config = dict(
    num_hidden_layers=15,
    hidden_size=96,
    n_experts=256,
    experts_per_token=8,
    d_expert=32,
    d_shared_expert=0,
    hidden_act='swiglu',
    moe_layers=[0, 1, 2, 3, 4, 5, 6, 7, 8, 9, 10, 11, 12, 13, 14],
    router_score='softmax',
    normalize_top_k=True,
    routed_scale=2.83,
    balance_loss=0.00501,
    balance_bias=False,
    init_std_router=0.0239,
    lr_router=0.000787,
    vocab_size=16384,
    norm='rmsnorm',
    norm_eps=1e-05,
    tie_word_embeddings='early',
    optimizer='soap_variant',
    learning_rate=0.00796,
    beta1=0.95,
    beta2=0.99,
    batch_tokens=[16384, 32768, 65536, 131072],
    max_seq_len=1024,
    train_tokens=309300000,
    max_steps=7071,
    dataset='wikipedia_en',
)
Below are experts of layer 7 (counted from 0) of a mixture-of-experts language model. Rows are named router (the router's row for the expert), gate (a neuron's input weights, with its number), up (a neuron's input weights, with its number) and show model dimensions 0-95. Each number is 128 + 32 x the weight over its row's rms, rounded and kept within 0 to 255. Numbers have three digits each.
Before each expert's rows: "mostly gets" lists some tokens that are sent to it at least half of the time. This comes from a sample of Wikipedia text that the model never trained on.

# expert 173
mostly gets: " de", "-A", " ep", " aut", " Aut", " anti"
router:093112105095085105111140105084171154113140094158135117153081091158093140085157122111107124129081209045145195091168122107124202152140105131160173098108101181158148154102138130183093168145144102090107156111147101092172161126150099126131097110128095117079140102091141147139073139110086189135
gate0:133204191155139091053153099086129189122127185104146104187125108173114113090136137142120107175107121087096186064096141073173157156151140119130188137153129108144130094142138154069120162126138120127142184112164093117149098154169118167095108115137153146113136166091113155117140096112087188081
up0:063140142107107101122126173107162096134161150123189184115157160144093140119133116172145203140160190177146122147114165130126159131162180148159144130154136123128186061183108159094097186129142136128099146138090114067165125133123080099070141140069096105131131081174104176110180165144146133117
gate1:136074124147168168136116091069130115103096102118072131087137131157106124115152088099175104139062107133152081161159220182135082086137086146135184206158130108107111127069121155121120100092170154169130182088153083102123127115130107144141088096169102081106128123112115075143144143105136141091
up1:089142092101147161193068156171111102180117147167139135118106122171142108167076145218141091097122098130149159112129164167077174098105092059095172114168120178158092124143215139137172140129118117101183122113148124124102129137130132145139161125097119102069146100137085158097091121146123171154
gate2:125144129102158104063149107051128154165109081093184105113155140128128129147140091095105149122089166065133125158158126106157177139123115067145089143213110166180151082136132159125136136177109133110136108161053102094128132155157068138117097093106104161100177124104142083119138091139171181085
up2:137194101110128134177093127136156115112117154138117146098127172079135131126098106151175190149149102122116045126097114137103184119153148123152131132116128145159054101073099136131086101089123099140211132091160172127097173079067164096164076108154150183103075122124117120088159185115137108143
gate3:107138108170148149101111156091124145109146069089119091124130213138110130076152094128193116120086169163131158153146105155153124095131131128153123116155100137067065138165149136136093170240145101190134104128122096103174112149135088101126111141105131087107108065113128123113105117126052135068
up3:161097082173199171168184166032113110105114111139096153168080141161124107150114114114153121086067107180049141143131098168094130131148142106106168161106145159149154161141129160130117147177154147128124108178084099115159107149121082122124118169141147157106221146092136132156136145137103142098
gate4:113137165120186114080113077107112186128144103107113101151178119104112145122113153133105113133128121122115090136132072125058140118111129144118141042113102117140164075114138156146141125087173185097109068117099154125094134077126141157141097138134073017176099153123183146143114158073082164106
up4:113081116124146152128109142142133148122098128129148127139112161071179174188135070131095151109089113135094118087085104071130128189149175119189101120195173079145080142140172152113075108142130106133089179130133166120152147059089201137196123138087091109149141125134134119076124104139186136112
gate5:127135145162123110107139113169116141107128077078118138160099159146116094115100098066114123093129133101129152145109089152215088126144141071154173104182153098186170116107138125099133149111143168028076110068142160106117142113122165093098174122197092121154074155126160129087136139137077127084
up5:112132121083143107106109076099124110126139178145160148140131141084148066180115099137159143101154162133080116136125126090099143151115084112086077158107046129109137094119157172129215173173136154120144200086136130118120140178086141149087097213128152121090114153115137125135160149101211125124
gate6:119077100149135105134174173105132117128165164058107137140127145117122152104172130129146135148103107131148091133175092146115197158164137102160107155162166075170151142183142153161126166099160168137104135177099135155110093144069150101186106128130139168113142092218187047110130137134070158106
up6:111132103152116185125094137188147055165150088081077153119106084139077182105105161137038108080096181120127147132133101130218136160107095117139117123095113135169135151145127110163126087108087133146134134064152184146133128167154176109128159138172099130135142119139113092169176082156155118107
gate7:143121182109102071086186166137093148170121138093106114129152091187111175051146089110142163154101161076132150123099107081161169158111159108133158101116107102125117120071111094147113116142114130108159186174128124124118135059114102083129127070167164139112159149103088139143094151115163169039
up7:140145146096142149144176116097093168122095097140130102156165153076160092189103110147067131146139127098131143125133120185050124167105086144142058081144192184095150180160150132111150126154156090101107153131057141113092099103113146081106103157116140150166079091169111156167169131110090076120

# expert 47
mostly gets: " in the United States", "th century", " same year", " in New York City", " years later", " For example"
router:172182157080165072066080149106138144084123178084112182165138110102189082112152149137174093118138158170173083137132108133096084091096105143179160147165175161177131108155127162182156158168122092121115122094131153170142119118123136127144195070123106108153130109120102180093152130102154146141
gate5:203151134067174126068100070098153132133183093143137130147127112094104182148137110152169058134122097133157080098105122131153076092118092123094150120171120112127110098102160121123149154093122139082164124144119132112087087137142139131038193103121140145068092131043111161127132127147149129078
up5:115193128125156047134102161093114121133159056139092141115119057142135206122158107145124113115143187125067108115117190119139113107149110065168143183178125099096094153118178108138171134133145125097154090111161144129114068158120095146167137097170101129139116123136114171101125164093190172150
gate6:120138190120150108110095096157065137122097093074123132101120109088145085162103124176092060139104141102042135193156123135112137118116142169109151096117153122136084155106124110111162111156068115094123176110115166168120135120070193138138122096173088128155149104057102093141145138069068123162
up6:118059168169167156187120129076180100089154124213106122158158146184117058144124099144124075206139126128175114090169084154137124138158129156121146117137124117085135151156136178109129072151119114102124134112107145176122207139058142133103093128111099138117155129124119162144122099127187102105
gate7:129196157114155065152115128064131169099148081101104113151134107108100129131081106202173109084129157106137129171105192194090140111105110067164141163152166109199140092115143127194142094118121065165152107111104100162153127098153154111151149115135126093133138086132144109088171100108167149091
up7:101057120166152134143103094129109150139108080149091120112145103174052179122085059171097149134185119095113141078118189169129138140129143108104108117151187141151154115115147138129054140108165121134203118102119121119083111106135137085094100201143145123132135061125191130106161085111165122135
gate8:104110175074155121171160201056142140107101077045094108109131118108192189132143083143173093159074113099119125150130131139146120171148180154134111165155164116157202167100159124146121116168139166153108150092084179092152115089158147095135121163148113147151111139105134155172111134147151160146
up8:105121152127159170190134129190161136101108180107152144079135184134122161108106109095073120138118126143191140110151118110155173122131128165126065117114146168089149131149124159132209172159157144106119149142123195162112088119127145110161153129062117189107176155169195125086081147194144115128
gate9:136162114127133110076112138108125145096123118103127132060133125154139137156125079124134142104119124059081092119042137123138045148133099135171165116145132093082115145116210134148186100149154134121123088115123089087156172146151193129189141180190129146081099156092113131156100185102156135084
up9:087111122087174156082128140137102132120087159156174143129105149177128140121147203101114094167150110144147130129168149145082107115134137171175141164110134117242109129150139137082113156104189142163096099100125121053182117151114058153091143112138190126113077127106156146168162174124110153113
gate10:162123081159104089113138164134146183095087115113123154128084098111130124109079077099133133105167097087128145043088107154108117139085113105154138131123107095150142119136177141136107100133188141097158098101111063142137137150141180110163171074134082134125100142189145124172186128190163058064
up10:133104118077094027185126164098177109132113111123132107077103121120159172139130083145128105118164137113142157146133141143154226162099091155169130098128136092090116100127109151184117111124138064153155149138131171107161170086118189137186142126122079093126182113113163090103164109153118115069
gate11:159146094124137084177175097168116168138143191048124061091108109072141161173124149148139115094192126157126107155101146177095159109167155126149120153164173104155090153154141111109076136102125131183115150142080089131104126126126172104081078107088120144135152091143112113166060112167145165169
up11:089125121140103227145124149104100155188147137137120070128088095156170139189149143098135131084202123143152127150125169109162091091153121141123151151152103093140132146094117195136130111173126113118140110158197101106138165067158138206113118070149118077167075135138137094136117107161178110143
gate12:134064127102134119153193143155204117196188109064171129162119115107146134089128149143127110084085151077092187168152172156178077186084130149098094111145121138176144107152135154096114120132104096120172119090136146126089138100117160165094144103163156164149136123101161148073154113092079148123
up12:165115104079160139127184143105164115200106102140134170108163096082078123072160192108133114191113198147178149125204151125134122079114115144153125099166129120126109160109155104156127132125185112095105139136103142127113102169111109134183074092095115184088109095112125102141122133060092172160

# expert 101
mostly gets: "o ", "ers ", "er ", " #", "i-", "S "
router:167120119087136179121113140091173121149138168146087153175126074141097091131142110084168083093068122087113172094112150156176124144094073055157139120155103188162129132150187160172128145174128156083105158164181097075086114118171100091101116102159151151154141097078097168122137152104121113135
gate0:172131103114124159192164126118107127066032165096110093125135139113095117133139131123086100150143111074109169117160070108148167132128072097149150134140124102082168167149139108150156149102127163071169173131128121084119129116180112088094150147134101174066154149111082138130133193178156200121
up0:114153108144189078125063177144188167161092120127115150131173135112161162072148165157123194080148140176134115131155132077150165201139121079126088139125143146154109129128101099104126118110175137125086107142133116115077163129031145115101084078130135105093117189154086128102116134074146117127
gate1:126193145104098105141139078131139201169148114093140120161101139082160076186109144035149127123102126225093169127072178172108126106109090123150135066102131097142132100134082118101154134127132129187152131126055133162129136161109103158139132115083118145097104112112095164161164124118120153095
up1:100178062149170121149146188116109083115110158141110161098164175109097104077113145178182144129115101079147167106120072145142183113145100129140143161135158132222154111169177115117141156131154157147158078168076142045135098132163132112105149120131080159169116173095119087130140141156122158118
gate2:170086179122178160159171098083110182169099199081089168120128118100135067096160134075104101150135158135088136109133135146084132141155167166107142155130127174132125112148137124097109097059178095125116127154114204105117114214151126121118126153151132109122180057088082124131114107104098121109
up2:175152166129146122135103100086162121122149161155085111132155080128161085118150149176199116109117119177099144103118120203118150136066179149166146107103107142135102103139136103122127088147151060111087161122132133134132210116085112156117123190139108076152174135091150141094176117073044115100
gate3:150066110190108106132122134172146113124149187134115114119163047093081117122146111179134125145112100099158124098145087176086174119133120133149042109131092080106190167085115120182103077106124099150101139149123190118093147092096120195159148107080142108099126142133187117117151097108160158148
up3:135118182166086079088140082118177084146096126155104102154078107110168140140151120089085070156151134147105160152132139076120102123130076102129075123097154123099133090079147051117123104139163109196132133097133159139103123141121124160156159132133150110132073175141078119248147125117144107160
gate4:114102122101166157173151193102121160165119160112084082166191156162090098115099116096119129121138138098113102085104133156138104118177147105108196120099090196111174172122143081171185113100130124139119138080101168179112082163108153144064087117203109151094154146178107152142095118140117132105
up4:148104074130102144102152152205151105123091151108124079108119164102141139113079110111160107096106127098110116147133111117130131112129159080121178135157149179108133157151179081182144171135204152085127098095088197101122111076125123075087058128125076141158206097180143177127128121100135118116
gate5:159114158091159163146191131142234146136138109132139147138087123116094105113132073123139098157102160092134201144144156198108146151129149125151109156141119170115152194146113114142107111182113071143152084161150150106170065091140143112150170101134102165127143131074183147159180145151102135064
up5:136124108095126171168159127218157095097159095039069083146115089114115116134089058143127111086110208173138128117103131117107153146108158100144125137132145128148184127173148118135135164155140145088038111187111113083164103140119082089144170132178102138119136173137120142150104144142116125098
gate6:132084107113186129116144123138149174159114108093094115151137099129099143095133147145091149179113201094133153129077093170126197122135088067144131152144138148176154203103121107147140124111056171105137129120124161088111124121166095122098110111168056218143188140126163171160123181123109126108
up6:121174120124113158176148171122100114156121174124153149077094169193116207138150144136124140177163162090149175116127141124165128095146198167146113105099154130152130117135125154099103093143107207146143114138125123144134234128143195186121177122131150127120109186110156178156096111126111141178
gate7:129096101095145152122135108132088175173096160178136165194175132094159099098165192185134129165138133165135120134087100092104132167077131110115084148181130109136122114150145146169097108070150136112089135205131114127115168138111113138097180158136042174173136162166187107102141168117139136162
up7:123188123092090148162196138090129148130118096139093135098165151149156109116159168117187125078071106146139101132110101117159116146175111092127076153145100139133092056127202153143143115132094125095129132063100151111102168174153073182152145164144132135178077137169140178077095141144177120092

# expert 88
mostly gets: "_{", " SR ", "R ", " District ", " I-", "ia "
router:173181196102100157116148118167155089146081092176120110147129121144083133134163072108136103093105092135104167077092161166163166131058066076130152106136140134165096131158103146202139101144123151180132150165168105156125121138168090124130132100157103122142150151187095151167158166083094124178
gate0:112130173113094025131156113168033149087161128093134150196159069186163157151170147161121074153148103159173122146184131133068101120127147120133108133161106136123153106074179112127141107161131133155137117169161121095136161148099097140185175106098099168129133154147122143109132124176157126131
up0:105094153189100086128147164171082084152138126150168107154179099121132086156108130156121161106139131105158163094151119112151164109119093168141132110142123099141183144222165112116107182160163081156139090074107183103150088122100099170164114089089072100170168133127133078070095146152130103098
gate1:120115068054167153135104117074151107105160156138123151111097178168130126112155181091159093118111126122104146164111147076092100099137153117086130129166123137141103104134128133164139121114154151041159082189135094096090122168100141200137105101062130138127193133138152112149138183119125051075
up1:112130131137144149093051164105116127115133106120124094079129149147100144166128161126156118104054164110113171070132122057103115121070118137134107137085151159108129200127119138083084115110081137035135100192120100108096144123167110144094176128170109194129073109123139151096103157091184132107
gate2:098175170208144136130050102171126119158148127089139053104162135096179184103151172085091205134142183137152113135125102077094151120096098129170143147151130121175127110141121128160094100164169102149147121117172097160106106143131086107109139133109173083145128090150140166139108170156183092097
up2:146137108137132115163093096114180147155139145145201144173091105140081096108127157163115093158124062151098080136180169134124087106126063156143176150132151147137155132110105110083185141143139196164179165131089168139171147032101160137095087112109159121108156082106157119094103147106133146167
gate3:074107157136064167141126085094080173136169169124164158178156179155094131167156086097152102140057192171161125101147148131096117128113192128146148194135134169148126150098104186107164127087167125170115058131125168129138147109124124127100079095078134123128126106103171154131166115163169112114
up3:085060143174073142121087113136120120158104105140143093178187139106122113137075097175143131159142105145109080109095119145069123148136123208187127140130144153107109184151110179142099183121137098097148089123177087152199086134112072133092118103126195136117133135108114119173199124118137103115
gate4:169090162139141105081135080117195171186132192094154102119098181158136109135123106075146140196111120110115092139119160180122089159093092170116129097159071128096118116115110154185095107100128081142139112113136126134094110177144058168148106116131167081107167108135144085085156120113055156135
up4:157173113158162100152183115181148140147152127110162136123141105114108165167179111100132160110138107127104152165116124098082123142123118108137126119116146174191121189175050100082092107147127110100129127111136070187080077135142146185112180157133070157054098148180123097122161068150087127140
gate5:112143163189112127148136094112076178159135138137181159149159074112185108161103078145159109113144066057182120078097122158165096102139132150106174146084192145105088142165107165090076111127143116138123163187158098164139139151135136175141146120134124172146130177136082149161154173138145118072
up5:070122160138142152134137066148169035177115166141150161092154168140116092112106100153079175089099123142191112103153100134131138177127102097158127164141161126142130122090173147186073117110088120117062179180153139118120087097091122124186133177121081131080150090121110081126105111125103126122
gate6:115200150162138210140084115196132138149131136114131115109156102082099133157166145091153132163159150174119070122124068141157187156134127113073047135149145157122107122105147142124149129105128078073119153056108088109097079062137145124123175148098129126048142151136101155098108112139135119118
up6:158043129104209088056129064102128121145181145118094115157120113173098133065110115135159201136125159059121136184161170125119104125152134121159139161094127110136178103144124167072089116101146205119119112171144131168161103157139158140119145165072127132146150164108146113131159149129120123155
gate7:110102159091089091115088143115082169098129189138167154141121106153095099140140152096101147116128095119085152157119129108151131061135111192087164103138125149136160154078120067143167117102159192096152099134154117121130060077160165076075176177123147196129144112105172118124180170132143179129
up7:145105192136147153158107139155162112121147180171167155105151089117124134178127147071083089175168113161102129165133102136114130107097113145103151069148107070131166099130101119133129106113166156150126104190116124144122128094132169145105148189120030159176181107131113168133078157151212086151

# expert 8
mostly gets: " their", " his", " its", " of his", " her", " during the"
router:153119145106138097168119107173097168127085112055152154127094126122072111102116088179108104156106110163111123123111122133093174146117128106182142114151134120051082096162128147076171145105131118126116156087114068150156084178152168110062161159074133117128098165047179156162152132099138161168
gate1:131159112069182159114093152148116128107147126137190095141135141139098162069109113153146115227143075167092063123111099152135139146159126128150104120139139148121107093140146159139143102136166076119113142171117142100148100150095119072113100096117072161077067110096116207150075149128120066076
up1:153084148182142134167152120119158145078104178079169149198172149050179136174145112134128211148080139141144133122118116129102114122085085138156080122133114151148125081110123104131124106137119143193108126135137161128118185100206174104089168107147117125143117112188068156119088162140096145154
gate2:111179117193087161173109140077148117111130140122128124137110115147128131073082117091105122133131070124145145143111023104097118127151095085159169144110086112113094122094135076128130061119153074215108078123122083134140130108097070110119134145172087176123147186110152162079142109105136158117
up2:130156085094172160092140143120085147086116147139150111102137125106179122103111143142216088151139157161123119089080177151076070177139203139105102161157192118079173098169090167160128154131144180092094156095118133128176160096122129186174141129129087123144153114094116122124162107134155079103
gate3:118092115158096095133175129164107147104138143084130117175146104147072182155177184132125124080153181164107130172087105059116149096119169168127141155159078147134103165138100126152123197093160154130117101193105118102159126196167106113101119142122149159052173135138138078096136130091092163093
up3:168167147149096158137131067111139091121175184128161158127118113153122093121080028117145173160130095103107112158128158146162103119146105150125115113135122146127103119149139095152104095171116187106136035137179141104161087127151161064092120157107138157191098055107142145180129106132091091092
gate4:137154141102089120192070115174187130161124110107132190153126104102104110122143129162104122116133119148108108120062141095140184144158119096133093109186139096123211092124168132103133088131108064176107177094060217097162120106160145143084170141118142126149101088141151094134132161100141087132
up4:147166147139112154164077126154057127164136101148201162091164141078180147138104153155176113100096088157147153177164174131151073152148113129153187087138139151149126104141103163131130129179135156115156081073167107116171112135114145198163132113114097128118106114094106095094156217147146148168
gate5:127114149159141132089172147108174086159199100081107048142141142157082105107110124137059146146135110113193073103133148111165178130154181085110101127119124075107109102100109132126162116108137169137129175177180107119096192120106116087154177143107115131135157173126163165124155114088205123111
up5:142136106134101143093175160105190090069176123071099126115140130103193135103099106144084178150116110149121114157097072109161208104064086138189117092180173102119130181086123125094171157152110165149122132150124188170081142154156096171133118117109165088130115122159104168154130117104120101129
gate6:153113081122140097147116099102137118152083112121083072184090165146091145192101177143132141137104119172064105127098145155156129143163191165124147166174135124148180149113154111098130092115137180118165149148103150166158077104099139148156110143170170159128152182061096107170065095120186167106
up6:177100092099122130065107152115114140165107100182148120047181175133153201129121137139111126100158069106197107103106113130095050079135225105122116115139107155106093124122103115132144143147116145181094136182117138144134077107123146126117107134151103061149177118092144142156129159129121076130
gate7:166130196128147041145113134148147089147110048059076185158167159129122153151127089169131133168124145140148176130133112146110134164136135161139154131151110136081078074135122142115186060081087170100168126170133126145096125086128114152112144105150137130147135162118169053192154125119153138138
up7:082097107138085132150148169096184126114171139099104118119081146160067137135129177208108116165123082150162127121095154133140056091130113140105113133123199123103156063141171132170100133162112130135147143159093197187128147139070129160174111152103065158125130115094206131131138142154143093125
gate8:107177139129134132110133128100108127094144117141104164149176055105074114088093077138178168106102122096104138149109150119094120166087108115169089189090087132096170134142150118063141129108165115146122118089142089170075114180176101081081130182155075145119188132104086148145093119101064148101
up8:099099160103084129144129124116084164114112076095113149168127100096116077101023145098118092190120115119153143156094169190161074132121170143150120072139167106138101169097116064142158152141140125161114115141156097143133162106136107142170113158076101100131122172055129166192166098096143116144

# expert 6
mostly gets: " if", " whether", " in this", " in which", " because", ", there"
router:131123199131133094118090124157136090083167109124129126097102182116138122078118081153159110094148104165149164114179114143153118160129090180185151180080145134098123120144100171187117071157170096200120085098200127134129147162088095076133164064097108117118148150135133157129127151123118064158
gate1:083153103150130149120127101115074134087158183118087133120090172154189172116176169159079176087104144123140161146138167110162147112095147128077125102091140054161113128115068189110122125076134074137148070147169132133147087146164153125113097085141084135130181162140161170114082158106096101098
up1:124099106064120146165164141119072119143116127143184172137126131126124168048185134138098184101074161146164210176121135184135076166106118117140143120123084151131132174121175130074103127146112113147105172177115109128112124110064076102065124143117132095085090080137139131120147103151118181147
gate2:161120164145113062166131121150073093120167134117174075111139152173142145093094164142086169126190109167126137159145113135149095111084136097129088143114077163088128105148151155160165081092148117113160133136200073143168114118063136093083152115065199161093112172135088126155146160150102112100
up2:149076117094151149084149151120171112154149149071122119100102147079096171143104134115071106190091128108137036167113111120144183096168190158161086124049183124127137110149138152082085080143093131105139098102111116114140137167145145126139110164147106187158101172145120089129065093146135110118
gate3:103153140158112075136117085169176164130157092110142106114140139113171177040135191160118173103130118128148106159093053082138119140085081140090131167104103139092077093137108125180102089130165082102161130131167126174110120138120174133074128123117176116121142116163066144107132144058141161084
up3:058100111155155110094110133146182127147125162143144176115136121067077120166103136082075116140164096170074139092129136118117120161136122095084165065130151119192132157153122144196123146140191113078112092176077110159149131128176125143153082124079151096155178083168134160085115122174117162108
gate4:125119110200183096115133154119092156102115127124102110142127141200154107124080162189073135128152138134131158111069141215167170142155085090085165161091158101128098120148089158167141119079184095093132063110148140157127122162123133118141091154120112151134170063092138162073117171108096118122
up4:176129155126110093127127184121169114194098158144112116132095073089131068121076126151106101095107136081095109133092090129085121142076116110049137081141134134124173080150094070125118144117091110092134119111094118091128133124179144150110150138181190112214092122151140063151136170122182136132
gate5:072210180235157089158124099149166102128148153101141108124117126135150159151122143106139207090143182093147112160117141096170116129107138109171124143163147127112166159114147156093139107124099066158160144125111125084123142119105086131094172110130111136123111213136121147139050154090091101157
up5:142126153132131157131086109135125141043143148091104128098118163195125115151165110131192165075128136106118157138150115084088144157148142119124112135123120108157149155151128174147141162111171071204107089026117135149134116113130130140069169075107157120118152137098058169160124129072075083090
gate6:103140160141169123144117087125062073143131115095116149107117095140117113136119064157123169146106128133077149214148117107125089093131134132136119135197127089154118054144094138153107093169129108161141104131133113130071154092149103084133154170117168085099113127104204127061104095079209088117
up6:128164114128126173151175171161140158106098203151075098117152056129092134149093139132083106056156136093128133129086125111147087079144186112084156111119146145126144099100127134085122151112120163152150139136078124083111112116094108165116123179122141135090099152064087156176105114088222157170
gate7:115125132114190085126096090157108138037132124123112119118103153167164170079136167162100155128151085157168138131112091161143130123162155111105151148146108255116117125092126086144136179144123131140072111163116143101096167088096127070153121080084102120055114131122128121159084091144136102127
up7:151105125208171089165179173105122096143128101168092139166138145180148117117108085128136111138123096143175033107150145140101183151085142169114160138161051146133088106156115084160081072129128128163096110150099094102164165122111107153119106122141080151134116129198153159169174116143161118102
gate8:158096120139116123141132130131111160144142178103149071157161143105169122140120158130132183087194148095105117154120138106149092196113080109151197178128154123157180177058109199135091124114127055186130182118136112168133125147091120125172137166158156135097154129159115143200094139112084153105
up8:110158110092095066116069125101107153106104072153148110179135101115125144151122077103178139136100114079092102118123098136097063111097097145119047175160114148156109092116087128118142113084149137063130088056149108161071091101073079125153135156095136194135158139154112117096097094108120108137

# expert 149
mostly gets: "y", " My", "a's", " You", "er's", " Day"
router:158126120146102125101168165120153094137127132154156160168080068101118110138176068110064144079138095195102094135123135117135169116158109131087107132095075156127097113144098142102159083112170135120130153057133122131091135197170073065133181105136159123117065178115110156180130138115135173179
gate0:172142145141183124141171125128133140137148175141125105164185099175103067123148150155144122091124176133115139099158204182160095127160130067075100135136148126163105104125169196122159156100112060149076109124101179109102144166119133120150138089162107140057063104166159135071126148114120099096
up0:107129133138108045122084125110123080152099114118090123176103144152169127134128121135107089113115081136143128057133160127141186101094137120100126183169103058162101061177131091115169158138164155110107168180084185159111116042108143092135131174153141121087132126099183130088166105111131099135
gate1:133156109128205129113061148115156159117113121149154134163134180140123124153158124141108166076151145115181076151153105176139151119163091164102135125151114129069120083139136097050024100095147084146167144140139093116110141090130142115164087104189148148149123123128139179112094135131203089081
up1:118131138150102204174109085122130137170138168116117104146121079118157122150130144145092128081175135113124029135113160122155132080147102094119154152107168186158093135100115066030126160143108101132134135142125127099180085097100120128038125109130181089119130117057136136160137097107150159130
gate2:150154161127063097121105159123118134180129114091079129131138196108097148117140074125118180127161146129222113095188173180104185110139144120137154167126072119092129151118137152114132131142097153166135098099122115120147102104120080151168128171193170154097109115135168108099123073202148184102
up2:126090151122182059126120093111141126166159163114117173124130126091127140128081120145073161100086163192131111102113170130146165135149101111090076168164160168127170156167082102074129172099167145121103100170134138125159162098162120099109128089059085125139180069108163095152061146089128120166
gate3:098156148167156105119164105115080130073114143159144133083146125080141154163097107153111125137125165156041133154180131131096100165104139053133078172149038123139118137098110158112145103137164146173144158092139147116094126137140065111120186165165079153111096118123134130173084082069114103081
up3:099109086100133135076211155134093149059150158167099196120164143153105170118119175121128118129098127174112098116110121193172055144104137107096155124135154100180112154186123115157116145131089154077129094124115100128135067082101158172135152107137191080187165111107101133138109163134115160140
gate4:093218182155196113114154162120096060145186147099100151084129137078072180124054128108133183140091125140160136118170142129120112089153168109136109111171177143182069107094132084151098139091096138114168122094115137154101119153093168115123085122129119143111108146126092179139104109109168140116
up4:062119103098145159200118129159152080099161175155135143135182154110087130087149141150171106145106063109168132078132069110143148164063121129155088130101150138128139149100130155167139108090096096141159128189112160134126109180150169132077071038126148104134154136155148098075134169133096132106
gate5:159175129164100090138139126191130117132127116079141181122157161145133134128174156173158137128095037167099111158067095105139163075105154071095137082087138168095126153094132181117123082095166144124117153131076065096096132083135103105112085138117126085136163089166123129150075144071134151101
up5:187154116157102074196153137109121129133091150180109158128157147093121142112155144166146134090135121086058079138172094151093145120144101120154171155185135141141127068118095135137103090129173157198079102158068133126116117201082191140118153100105124148168158163140147074101082159155131132142
gate6:127145184134155133163127097134113136152096104110123141112153117160100126136062130144135159165134106144133103160110154149137147091174176128110122098150087126144059106089169083102111137113160114161130159072145118192070168096099100071120121067214113141135081181072146144136063153153102196112
up6:133144131060122140129140120141124192134107114156152163140147139138178072151154103105135118175134180033140130098135206102122148135169156172080144119084169193125159073141118148157134118152111135119081115194148150132148177136170177135113131103119099081146150069111161171169132104145105091083
gate7:154122125087122104141141168096079111092084094089071160094149093148121092126145108156172153122174124124110093206130158129126060096096097110087126193089131124135066140118204141148171093102114133126100168147142064086133139138135089113114116115185132202112137180119169104136140135131189148110
up7:115192179192099147132082082106078142121141107161144158049136168148116060134090133197116131117147141167154152114090132111156095127134135149132093201110105064192159114093086164085116122110104150124172119165131106086110155111138132165151128146131108148077128130149112137133133138144092072203

# expert 234
mostly gets: " C", " c", " | C", "- C", " (C", ", C"
router:075138129083094124077118130162169178118114118155128079121096121179118178090151059122132181124120192155171145107155109078176114077074097111128151179094131064173117084143149133103088124139167098112126094099147107170146180112087095149139071107093118103136093155155152173132095122084131134160
gate0:120104161195107124125149146147142171120131107081115095202141127151122091157082071154182150123105110111157105140091086104112162110104132101106164112158130062154114074153161047102144156157124098103167110057155117113156136103148082120137086111180113156142134111178139197117115115084085139070
up0:143155128132181101192144094071104153175125109140126183166156149196144170135151106088166091152124143125137120080093170128107112181110141130161178080174109122143198126142121160092161113134110127150155129117154177150139124095132128121155132061118204102086123185168163097138135056079121124153
gate1:080121145136231101168172147100134106081165108105153097123096174111147118158141072169105181119118122144184132166152100183174110108123125085157132122170076127181146158107137113159121140215112087128142130085172132177108103062092140167119123149126132172109142105154159158108089147112099146126
up1:086166134109121161131104079170132145162138109167022104150094146125194156161156122108120180132091134116123149119112110106054092128073115094128059187159155080094115120135158139141093123113189168155144103107142150104101159097101108149142162128159091095140114138106111160135071137132124213113
gate2:128118189103133173110149196190079134089127093113140137124110150136138064058162145178141156141136175084142161224147112168103110139139114152103152139164151106135136149126125118070121148137197114096115183094227176123081115106115122100120088098155109108115109147132148113117159143131158150115
up2:086163121133223106126110131070125086141135114167145184106147141117140073126092143133078097177097107201069113142147168133073102114171093140127121153082150177124168155132105141139161105146162121153103112127167107081111106139153157086167110137153125103171181131152094146114204109070126173138
gate3:084068141103149172169153085105124138096136140113121114118106150149121128197133117083106138119064134119172039178122120111117125094163146091098111171107097100131159159130171160133156106161088155141154180125072111152172086133123146123074061142047163154130092119128118126051133139158087126122
up3:146132158136141155107068076207145114138146126144068153068149111149116148133090126125118086115121176090057086163075095135137092146073139105108095117140124100181165182187131182170116132087102094108159152134214123121150149138108127105133131146124139101117145104114036110161105160159121133128
gate4:097113138178089102133123172154108120145132163158145147168187167050106076149165188156163104159110152175057139123103146123116091130042140105169177190150099097088176140141093130077122108089097138136158129132089077127071168145141130160117149142138117140133129096118163167172120128147140169108
up4:110095117173157126143189090112164109126142149102135158127084118173152110116110108107084128041159148050143119155114105127155127121205115047092103086047177102111109168086114183147093137116129160110102148122135150107118145080093108109186162146090105143140168173116177122148138141114096110132
gate5:068152109092147133161080116135113131121119076131081143104109098137148140133117088102118093120068146071108078132141064110159134108101079126135172120154095145164102115174117068176117105149163117147167077173117147099125114141158155109142113156056089149093060117112141189136127143137076063059
up5:173135123171081105039122142165127139111136131095162122114209102156151193165137177135137112125157114117070110073132123120143135161134134135153088076124142139179135132119136105137069175146163095147087134184114106189061148107137078183127104061164147121141176109134106126114165141106166095124
gate6:123139155120141131169074112148141127128108133138107096139086182146089153191113114130188148113090091086192062132117111082183092116155129093111125167133126082148170066121116145128151118140115148128111076130106164136162119121072161168144160124160149177035086140115062145126079088152114084094
up6:146090115143188150123091102133180086146135102122111174150200089071117147169128110089070143087119104121111108136097136219107163102110148109131098130142142163110143136125062137065152128126207200132122120135168124120137144113111096099100103119150120136101067047119096121111093112156075111123
gate7:103125163136166170129137109150097166150187121087116111132163135131126091201104116157117131150120142133128134148077050099130126128178147153183180176100113161160117098132116179163160138183168158119102092178121175082154145130066129078161132164070114109130083145120199152115128116080093143079
up7:143144123126122188176123147127129114186167166118123155100151127163154090212100149180182083107125129126127171144107106155159114121160105124163143206106149134170125083179090136153100120130098149142187137089140160077104139080101122124169125187118122112219090099155122127107108079112092160167